python train.py --num_hidden_layers=12 --n_experts=32 --d_expert=48 --moe_layers=[0, 2, 4, 6, 8, 10] --balance_loss=0.0183 --balance_bias=false --beta1=0.95 --batch_tokens=[32768, 65536, 131072, 262144]
Below are experts of layer 8 (counted from 0) of a mixture-of-experts language model. Rows are named router (the router's row for the expert), gate (a neuron's input weights, with its number), up (a neuron's input weights, with its number), down (a neuron's output weights, with its number) and show model dimensions 0-127. Each number is 128 + 24 x the weight over its row's rms, rounded and kept within 0 to 255. Numbers have three digits each.
After each expert's rows: "comes before" lists some tokens at least twice as common just after its tokens as in all text; "mostly gets" lists some tokens that are sent to it at least half of the time. This comes from a sample of Wikipedia text that the model never trained on. Tokens count by the router's weight.

# expert 10
router:165155134165112129124081178095091113128116116074141127176134144143147115142090112150131139113138139135165112141133135066120151125150106118140118150155120115166135104122170128184134148124152086114107139147107154121112089119118116106109115111138096188134117145099122105104113094110144116123104169131163146108104132118115113140155117101138111121148091103073076122138093116123117134134084
gate2:106129182154104129133146115169151121167115134096097127158133154144104134145115101128134114089125120118137128141104110158125101118134132176124133110137131132139114096086187129120060180129134111131094170093139131159144121070166135117138096144143145111100123113195087143147121112136158083120148122091119110130103124132133155110122130140126152162107134135125093095143108122080124124095111
up2:140118083137142123164120115119116115080114099149160106087109080138117078108136125083137105146117156157094111115111097108196086125137127120095121082114154118157151118138097111114096119104128116104117134127140139084100099141136167134190111144108158104136114109155136086101140123139095158144154152108141112122154137117169108146120144108084141131138108131148121121118092148080130143129124
down2:136146157118139167127122110096136154107103115134080121093157147132131049151137077122145111149128124164141116109120131129117123181139127100124080093106153167138157151116133122088090150102080130125131129127152148103148147138117172084108158121109077133123140125128159085117125139137174130116106141102144094125135141153185135115089155104106120141110157131121102157142118135107143154129139
comes before: " the", " ", " a", " M", " S", " B"
mostly gets: " with", " from", " at", " on", " of", "==="

# expert 18
router:155120130152076164145097148134120114150100118111137118138109094143119133113133113121090128125089140147153130147123142114149137090144095134100117126154126113134138110226122109141076143119166114107104108144153117136122108113099117092113089132176126111195125157142114120138128139107163117147118161146157150104148155126133169137158096117111124071141138130082096087149130120118104147136118
gate12:103120132133113098097132144142135132127096102147130184091121132146142123157144142081153166141142124146151105150124147153124141111132131117142159132105118121132128119144149125108109137134095092113097167113159162161138104091147090108148128126149135108083157145131122161159160091152098111139112148110078193140125142157139081155154110121157137123100177090164102120088143122127170147141087
up12:124132111159122146108109142130137138097178102087095107145131111111096140097137061158073121142115145136108116098095143090132116108075128114158120070120111132116158115103075120105147143103121156206105131154133147130119157155146154157155126150108110144132142093134156123099135124136118116166120167132094116160085127133149121122129134131100116123141096127106124167145124152124104097140109
down12:182101142163154123097139118163116139135145097125077101156115187152119114140114101101116157098125154073128164111127133126128153122120176103114127089111077114159135136112142109130105134099156130139104149172104110133173120158140092118132118123158139107127138097129090127118116132107118158142155083153115111124145098102148107140139135138162132135132158152163183112115148107087152103129094
comes before: " |", " |\n", " of", ",", " and", "."
mostly gets: " they", ".\"", "ification", "ations", " said", "ities"

# expert 26
router:150124138139085174141098139100115105106094133115133121131135098160126101135137092122157141145087129135114119157126070122165126100138134131128096139163082108162113138138140113125090152118121092109153099172143134144116143126112101115108103122169121123098157117128120078103128098137123138135122071140129157066106134125138128133131093091128085072152106108086096099113119102128081121151140
gate12:121150115116106112083102138154115104121146099141117148141137196137107100128126143088144158142104066103127130142120137136118157151110107097137142117076135123136153123122149098087055166087128117130115152133177143161124125128178117130109120117122136143100118089098161122136133135131127096169149088088088167116125133120113119151125120147139169096128139123132113165077123151131098143125138
up12:104113144188125113151121116122097156127103068101120108145128127142088154127167105157119096101140132142139097096090120155106117112116070172117129111116132161126168113084094115124157136118139155136126140111161133105146149162102115120133132102108140109102175125135143144115139127140161133101116124130136125143116161121145111120160186089129096094157095192141149154161141149134099158119148
down12:117117084155130173101177107110110138131128130092123118140126137132122133154142140144140181119099145093094138148138099185162100132112135126133105128138119101124121150094124163134087142125136125140093155144106085140142125118134105123126139165124116093070112127130133113114129161098112196114159078083118113105150118108144136117141133173144118171114095133134173101119065104099136118137125
comes before: "\n", " |", ":", "|", " |\n", "\n\n"
mostly gets: "==\n\n", "|---|\n", " ==\n\n", "|\n", "===\n\n", "″"

# expert 21
router:151139150167062189140111128135117123160094110140127153164118141146104112118128118124112129120101130123151120190127086110139144112162104093115127125185150115137108087176147102121077132137152136111112111121151122144115099078116120090114127117184098132133179133144127113105078132130130144132111127151129161127135162102136118126159102109111115092119121123095088119150130104084124149141119
gate13:062154158171127107128105117145114119158145103135155108094123122129102158096161096121122089172137139113115111119126084138142103117120142128126131144109136110192137139129131173185114135116166128121109094140141102161130142170121173138162129092097179107160144158121099139102173122127082133122120101151131139106105112128146117132120123084128111128125083139123088162134147092112137119141135
up13:092138170088145125119162177100119130115122126106096121133126130132127141074143118138128138135136129103133159086173149123132138118125101152117166189127148136101134105103094144101157166134142132102132102143130133088114116118114109182141147126140129083131172168126169129096166169163094086150104148135127121123143128146127095142131122100135081063152118103126142140127133161127163116145151
down13:115096144155105082084095121137148168121075101178130091123094149123132156113145116144096112132136113092150124150120079130168105147136109142139114115074145139096091134163126111145151101123126128102142100133104155120154164137136102100177114144097123135148126132168112109089112107143127151145149146099117151150161132110158131133123127150090064106144119134067124116124109135104123102135113
comes before: ",", " |", " (", " and", ".", "\n"
mostly gets: "son", " John", " University", " States", " William", " James"

# expert 31
router:161154112139110146133110152107077119126106114099119106157132115150141100109117132137108125166095136167190131138107116079182133095145082086102106134187156120140107124141143125161104160111149105074133118134089150135111094133131123126124119143156131147140110107098109138120127100110137105140096127129165165101139145117151143156168104118134130118144070120101120110127123129110127169153075
gate11:131129134096112112130161098093109150083156117135090121139142116161065140103091104128135155101149125149151138134111054122133092112108143109123153077153083148116145126122147106151152137116110139103125119156110134118119160148130146099175111158167153144107133155126128154098127113143132097171131132128159136077117138130150113137147136126190114111148160093137164092125107139126173103121127
up11:101120120133146117170103111128145150151123120163131133135144164122116103129131130134132151134071127125133114138067104156107120112121137110151159136156140084177167136106115183103158117102181115114104111115112124174141142129113103146134132104105121087150144114153116085133134122111158116086128126140071132098101144082098128128162133101183092141089096111116147137151143169127092128138145
down11:150099131101159139147134143161155116172114153117096143131091097128141118099066112112121107134154116125104164135125114086103130114135132144174120118085147163121131189136124123110097153187091138101077108156145092086115122114122173148116150153143118131110100131151126136129157097173133135144139141148151115111156130170141126141117055128118140149123133115123139103128156144091113132124100
comes before: " the", " to", "ed", " a", " be", " in"
mostly gets: " had", " been", " have", " not", " would", " used"